config = dict(
    d_expert=32,
    hidden_act='geglu',
    moe_layers=[0, 2, 4, 6, 8],
    balance_bias=False,
    optimizer='soap_variant',
    learning_rate=0.00673,
)
Below are experts of layer 4 (counted from 0) of a mixture-of-experts language model. Rows are named router (the router's row for the expert), gate (a neuron's input weights, with its number), up (a neuron's input weights, with its number), down (a neuron's output weights, with its number) and show model dimensions 0-95. Each number is 500 + 50 x the weight over its row's rms, rounded and kept within 0 to 999. Numbers have three digits each.
After each expert's rows: "comes before" lists some tokens at least twice as common just after its tokens as in all text; "gets" lists some tokens that make up at least twice as much of what it gets as of all text. This comes from a sample of Wikipedia text that the model never trained on. Tokens count by the router's weight.

# expert 86
router:428430565401419574474543512500548477610447528460478560489481560471519587503586466485559538453527584484557579427584516486429379557471477468446403469548482510496457496517526461528473479441434503433507525541439574478543542485475508459560486508449509512407461526437472430575544453463488529474
gate0:482459494515467525534513454397492507477533512433490514475577495500512503488545430459454523588469555550525480461561437557458584497458489563531389564545607410468501458498473549501464512449405520554454430531509499350482571454472480560525476445489377552427418486565470446533490456507440521465
up0:500461467552536563442526543513523533533502443601563493506448487524433392499415518526477450473583421484409511527409573515492539495530454511416487486453450480513535446500600487509501451512527516460503519567507494521543370504485426419489550578530615518590483518557507582456486553512541523613
down0:491426460446598621498544459462500437592518565475424438487573505604522481497579503530486481457397578476577558478486483540420505525501551445483467461462471430457523409439472478450523509526474474528567567455433434600457508509483528570509511521413439505573495433548494545454467540501539462457
comes before: "---|---|---|---|", "|", "\n", " |", "|---|---|", "|---|---|---|"
gets: "---|---|---|---|", "\n", "|---|---|", "|", "|---|---|---|", "|---|"

# expert 36
router:568489575578542454490534510445430447470433487517414506521465472510536499537543613453589451522526545451534526565505433496583438500383468606532544530538501571556490513529482529431502566510498554433475523388491468472434551448507421512479571477510422412567466425511461458541518532492576529508
gate0:597475519624490610535439420371489609458498527437477476515637537393505547519521434457594461566509507479539535524549530494506570521500472562532450533562492544583458446522461464464521463533607429526518522553537535439517533528513535418465518483515465502486490470545500501525506489477572510535
up0:461486442508537475551570518574455541488549538469491473546467496436578515451465503460467429477533491633490553493525542440534467429482499559517483586447563466490536479502445521507433494463496503410564482439500503466529494527506517547492558462382391546511520383371518400469605429566513510539
down0:593428538528556540463569475451539518566571528571397436366539493488457481472496588544465537556440497514548498424531585492517557432536466530483486458520546558526477526483466592438478489497489533483503511464482539440463561500544451454505501455596490471584528465512458623545563498544495605587
comes before: " of", ",", " in", ".", "s", " for"
gets: " University", " School", " College", " school", " place", " Academy"

# expert 0
router:534525579511504570462486514473543444537519505435521484546481563547476479492597593432513507509538512394446451568424401491572501546514543479542516501495571589593450519472512530498579532477425563578478538505555458510429582431417403509454538556543455479495452515581540536496489450467487572409
gate0:501562438425552497504582449386554575529462482474437555490513410494463456501546466531499529502434527576503596493558501440549521534483506546432502444545607500488690532466496519475512475459500485554469499443450474490446509536568536506514472528443457559438524461516443551621485407494465517535
up0:492391518590487541494472543693517453499494590558524498520502507501503513462487553456487468521537459549433503501466493537433450495515438532568545549469433464515516449575553498505508514513576610403476506496562545460637485460442497461520453465512551384505511533490535525412468497494488407528
down0:528480524481406555550530544544478449500470541488416514483564570525486490567501465467475504562440451516480551468515469485529400526443480381541539491522495467505526547443532598573478434471552547510449462457494468559588522514473459442534374479458612430505538497597494539507393575465438543586
comes before: " States", " of", ",", ".", " in", "s"
gets: " United", " time", " part", " year", " years", " day"

# expert 1
router:558456592514536466525552513425478442473488523473451575417447451524479486561562525573586557437500494497511493497493420503454467542453508567549516534498405516476581470520526535535499536579456537386501507454453477573532448482484488451597611493457481438481401485616526536524508589436445576501
gate0:543534476549522517490401441439506495476535482482525464541522508468435436488500469382554647499474545510497454489542524534506536499447572443537463584554553555564514529503472472512466463496457478547490448560508490421396555473462472480555515424417309457485521518552498527484466546494453577583
up0:400496445507580443538408536481549468541519462399464523544512501531514472575529515530628510389495428527511455482491477444502545506466506476420517600439457511531494445529387540493458509555530570519473475535462377550560422467457529477419534488548504441435523491478411552501469520510504505606
down0:519542483390556476463522431482481466566489454527560488485597561470454488580498497492544519456450625478422471481477513497504561475463549496426632499548573534578517511574444556464579477516527561574581375478498523456546522418423516527482535498521438465582525462490465435557512552508527449494
comes before: ",", ".", " of", " in", "s", " ("
gets: " School", " station", " County", " University", " River", " Stadium"

# expert 125
router:548457498471513516507470513501498466435501534504494512516499513462570491530525483589524526548535476514577558569457489483539491558482429632508554489423506525556477489490494500516536555562420389412514473461597470568557479520587531516482508579511592473470431540598449509432367554551584502604
gate0:489521479497591513428540604468434479579530491521477432546537512487517432498448489510506453539493408495478598598556452446619412471479544559399470394461473401556490500515546421534559528500470520463425470479500474510452585543488555581536490539544541440501516524502536476491494443483503487384
up0:465533532503530531511522557454458488540499398562360472521513577576533432494441473560505519487551438565427546504461486413523441479538550512467456393501548517565557438503575483549534574523431511411588555545421519539439466448462574517466500523532543535473455538505506441392438515502453537444
down0:525492504471462475531449517493530492432476478450509524427494445535573497539581466509567485492596528458479501477432447491508531517566420485551449593646548490541581406507419591409497422495419518554508614431526510454551412566496456516404502529531523528549476460489484425535528482513446538489
comes before: " |", ",", " (", " –", " and", ";"
gets: "ton", "son", "ley", "s", "er", "en"

# expert 152
router:431545542487425450494453574497503441427450501499483509467423452535529549414530483537497493449567565443509461512518502490536489439499454491523408524370434505541454466388557415482502417568450515554457380508451521441514512413482469529454559503475593497453578550540478482533518423524481440582
gate0:474504575448448518452530459530525561569577501450474511534450500441485469504428516578571513494460526609526554532469494465455469423654486516512400339494499470498434435519482532518452558483511481569612436507464560486433556487520585529544483488462473502433445436492539491562471533481539478545
up0:488466420446453466514534555416500504481426438455522511495592506536538599426477540407466515527563515454513459519535463472527473538377583503532615583509550509486518517523477504485460512507502442436503500496462471567540493438542295488521538563494425487490457567430495447464521456552525540509
down0:574472513488595483544475428561519471495503485561505586553435489529528395543460574519531472488530403550483484486527476485539596503547431429533501597559349504528547528515450467469526491510475574452483536495425465440544464507457516463523460471505423530465526417581493557528509414527613511412
comes before: " ", "\n", " Nominated", " D", " Label", " \""
gets: ";", " |", ":", ");", "):", " including"

# expert 111
router:450502516473396479464524542547486471450467566387470564501515407574532540463528441550504528517505559529504436488419523491534536499489588585416476522524581529480495531550511466473432538492441529456584462533432526494458536490538517564403516512449571479481414597455468418473506451545554412620
gate0:575496478488443497549536555505453429450331473531471536493426508529491563459499455452379393494593522559440479515463536494415535542449462492520546490589536524542437489478490522481583480488464518442440560475498546603570532484457457568478520540443508519515484462573483561533562487521512405572
up0:459534556526564528539464523482475564510506507438476412507586383444499473427477623484638514441482514544508484477507479466486527486558535432447472515452450553525593518537510561462475434461620547565513457530458445488494494484543515454549490461568493495556478527441574350511456556485485574520
down0:535438521473578535541532407421518464446552484613441477511488475489446516566504471513456488489537531478508545539429542436505531547424507454461449518483502522598391537609471539455522584584549502482561539582591510530540543439482536467436459491504380553479412495546524455480579471534542519429
comes before: " ", "\n", " Apps", " —", " Votes", " ±%"
gets: " |", ";", "|", " /", "|---|---|", "|---|"

# expert 51
router:440470541441467452442472587618594605453559508510513523554480559474518445471536493582557506428521592533514567490529460546456488548447565454573537418542564490522542491403516550456411559489482523436499470561419431556523440511405527528473506465474587419497485486511520483529472458547509434496
gate0:492516513468555527521440507539438502560569423435597501523565505487516609500469531646551534524379575502577461546510511521574506571545542454609468497413490418485476475461445459476573520428471527566527436478461522482557475388525454509534403539478527503541453495497500520501571526496494453519
up0:484547513554509505522582528453535522423398560576425482475451478528381396511506507353431435483544441481467534482433473468487519456452498525431452504567524541513531514544538535481484472600546506491540507477558523424453547592508541463454569474558448617510568516440506448471452430511526494458
down0:571543573527429529418465430544487450515516469545420456384568584517463455545577473596518442532422512464550539481490445465548498428534509488559539511491389457548522517572447584424434561492479550474467521492586618506559520475577473440483515508430494500446539519555466543538496473501467445501
comes before: " ", "\n", " +", " −", " —", " –"
gets: " |", ";", " −", " p", " f", " m"

# expert 184
router:470586542488561556464558582426498609553467505467477490530507518477524527542524556609505489545567589452447568560532534473482469539435526466559511452527544546581530471546536515448419574502462470489488541527458539541536464536485426523579525494602546464390458532556402494521563435436440427467
gate0:469440547481516538573628512569527439522510589509556498598530417515484537454492502511397422576518528530449516552512451443483481517524539503488508545555454424550489477578530457464441468501472486440497452474479533454506515509549530481551465417610459490436495439426525437492569512630479576606
up0:586490468514515518552647447501560628507477503424573528576520393494497530484588488482472480569468586516465468485505581467478438527507539469444522496572506404541518489580544489519446459469454470472443435543465534505488547494555507453547479428577462510459513483513475411408519438611524493544
down0:502453525477434505516537539574548503450490479521572470613444580534518532545379472523542502523421459512532566399592511585485542477542488482416474471423471535567482550485466512520550400534542518427460550526576415519585561517444442438596438526494528492552479520463502553536505531487436581501
comes before: " ", " |", ";", " votes", " –", ":"
gets: " May", " October", " April", " January", " November", " March"

# expert 87
router:496473613640577477490433525579526467553523570572482518563493529512523514563497462444491474630535477539500505600492453450453593587523444491588513491524443536557490508498519471472492452567481438411450521407519480514547495501566579475506446496455511502461438445505517503456446533622484548504
gate0:533422497528467514501482460442539433504393584451538549522477519511453546504511529474589559485468503537484456583398533533517557553489456505481489418426517528498549479531508524413467476485486342460419468526485387475468493552431383518581421462546460561441498509520451425570497539550501537490
up0:564531492440522431468408516592605618475497463516477538500521513499544497486492556494454496489557604465539602409576505553495420435457551490505449536477538494513514403442598469578534480503537555471551424524478515531519571423430467495513587572570554432565526467435514519525500492483481463544
down0:556463521526451541452531422451469375513466580388533466536448564482498495460547609509560521490467457590390519529462512523574513622556487472522531527535489526416631510538462476481484510517483411540481522495445455540490447554442467426515407482519508578457505476579484444469549509468485530480
comes before: " was", " is", "'", " had", " has", " also"
gets: " he", " He", " it", " she", " She", " they"

# expert 26
router:409427496508492487480490610484498566498515453476459535527454505474552428535469487455535531402591504472442506535562494549459540443498476497561586417541424578446423480476585508435441463521556566437406549535483406521520511422440444522459558521471478517553582476432469566513504480505449596443
gate0:512560581443493516596483487433482490503556497439481538482528502497415603468424429546445564508457518519485530515573490487410459506476526538589498532568514449500525459554440521402440350494547500554504427421486553515493435450483434455517514386510449424473539476464513445513430513518409471457
up0:453416626534473473582476442444550470405445438506515491508459443428504570490587575475530454445487561547510519427512567529475521404533463485500507403581514458492524514474465459492553464620560532528543566435616522499542520522540458540460588498502546572462534476585497547557511479534495504470
down0:605456549534437535488477429531572442544407474514485455497590580460568498521548441523511540413493595507532510481489553511577491436500463536569443485524516480490492505500645487546470611571450483489489511571397512530498498524530484514513467498433438565537516474531391576491558521384469495530
comes before: " the", " a", " The", "|", " an", " In"
gets: " as", ".", " its", " that", " his", " during"

# expert 163
router:510473495518543503505523438456500495432498559470526524512461466466474522491478556586559422547486482524460520553404430525503422562443529543576530570520519562447544433586507474473480543560452492375493529416485362557493518491556483537451549592575457561543404515630456454481504492514467523553
gate0:525543569432529533565483511575512534473597589450511585483527554532506528432520551498484520583533562496479510507388451593537479461522444436470505585511449558480466519496484409502463555597486468427543399487406417588510598449459486566539458514594496534478458545522448512485454491535507463504
up0:412547523544483456471454486443559464456514560562537410555523581490545439419578496491470592523527434441522442504551506458517524468601400581534524472496533389498452519499533505499616523469486546484484502502553536502563501514451509478561499460450504379497648485523476503571473532438477553547
down0:457424472551553525452532439507489534509539482459533538534490524459526492542470508534554499505529556515466475564408468477607486479371504487605386511486504612475470383517556486533524537537489586440499473412482412550457511488533616539441502533486509517444463536606477570438441545522534438488
comes before: " |", " League", ".", "s", ",", " in"
gets: " League", " team", " Cup", " season", " club", " Championship"

# expert 102
router:478541601513505525449504550397380459467478409542524444536489523592540558561491547523561526495548560529449560532577459429485485538383500513523515423572543594548494499534557484485449568454527523513543565583481505490557479531450443504522576513532441515425477588577478527531532460480483505398
gate0:522541506562547515480470471503521452550400512589510449442611424463477456469467474405547462509484506575576449638547488517431546560602546395579482497549467447417484567493509541464465504532468505573538453580578466507530494486426552448427571512507433495505542485504485527498476459538503453448
up0:511495524546600562528432496558541509544441464491450521420549534514423461485505575419506400525512527510593496502487454533469490606560626425593570494493468451430467442562582488512536464548475503510545500468508491491509504473436561517534630505397475481431500457480557511505493431541452417462
down0:650565530495440513591461447507534574530346512438446390455559525506512527507571535421508444526510537461482468505479512490485536557431447524494554532482541486468546493492480439555574525422523440524439522573499575576559587561454477455528480529470581481489433588465476507537499530511554508529
comes before: " ", " –", "N", " Olympics", " later", "/"
gets: " January", " May", " November", " October", " April", " July"

# expert 190
router:576473524484433612550568558535508442463565495447459510535558442542482502447496552539549559409532514420546556449551433517504515492446513471488463572503542452575585469455463488520496457435530404555466525471432489567516434495461533423567463388411523418473540527425513466493573500428509489432
gate0:562443526490522525494501455480403496492518543529499463423592465526536473525484494514432417498536423382556512526500497459557449502493521466572496520458497491489433493498450488534543475586583578463477522435605392496553419571492408590458533525487446471476523544530587496404408512616512504513
up0:447591506422562481537519494493597518551427485496474538544408517480548540389456529525569561515393541567487447487466545476442510510490481571455431500547484481473613484450528555525452506449512476520505422512439620504395568430493548444524449488532578521514451470522448501560461492420488561439
down0:489609549511439497459509626522587572520538488517437465524529572475530579454460505602531498561536410433630470438513565550416508441557435539516566462500562505443539452535470578500425497509504480490554598479499583446468463440461463509520459463531509483529419549464526491474455438525476499469
comes before: "°", "″", "3", "6", "1", "7"
gets: "3", "5", "0", "1", "6", "4"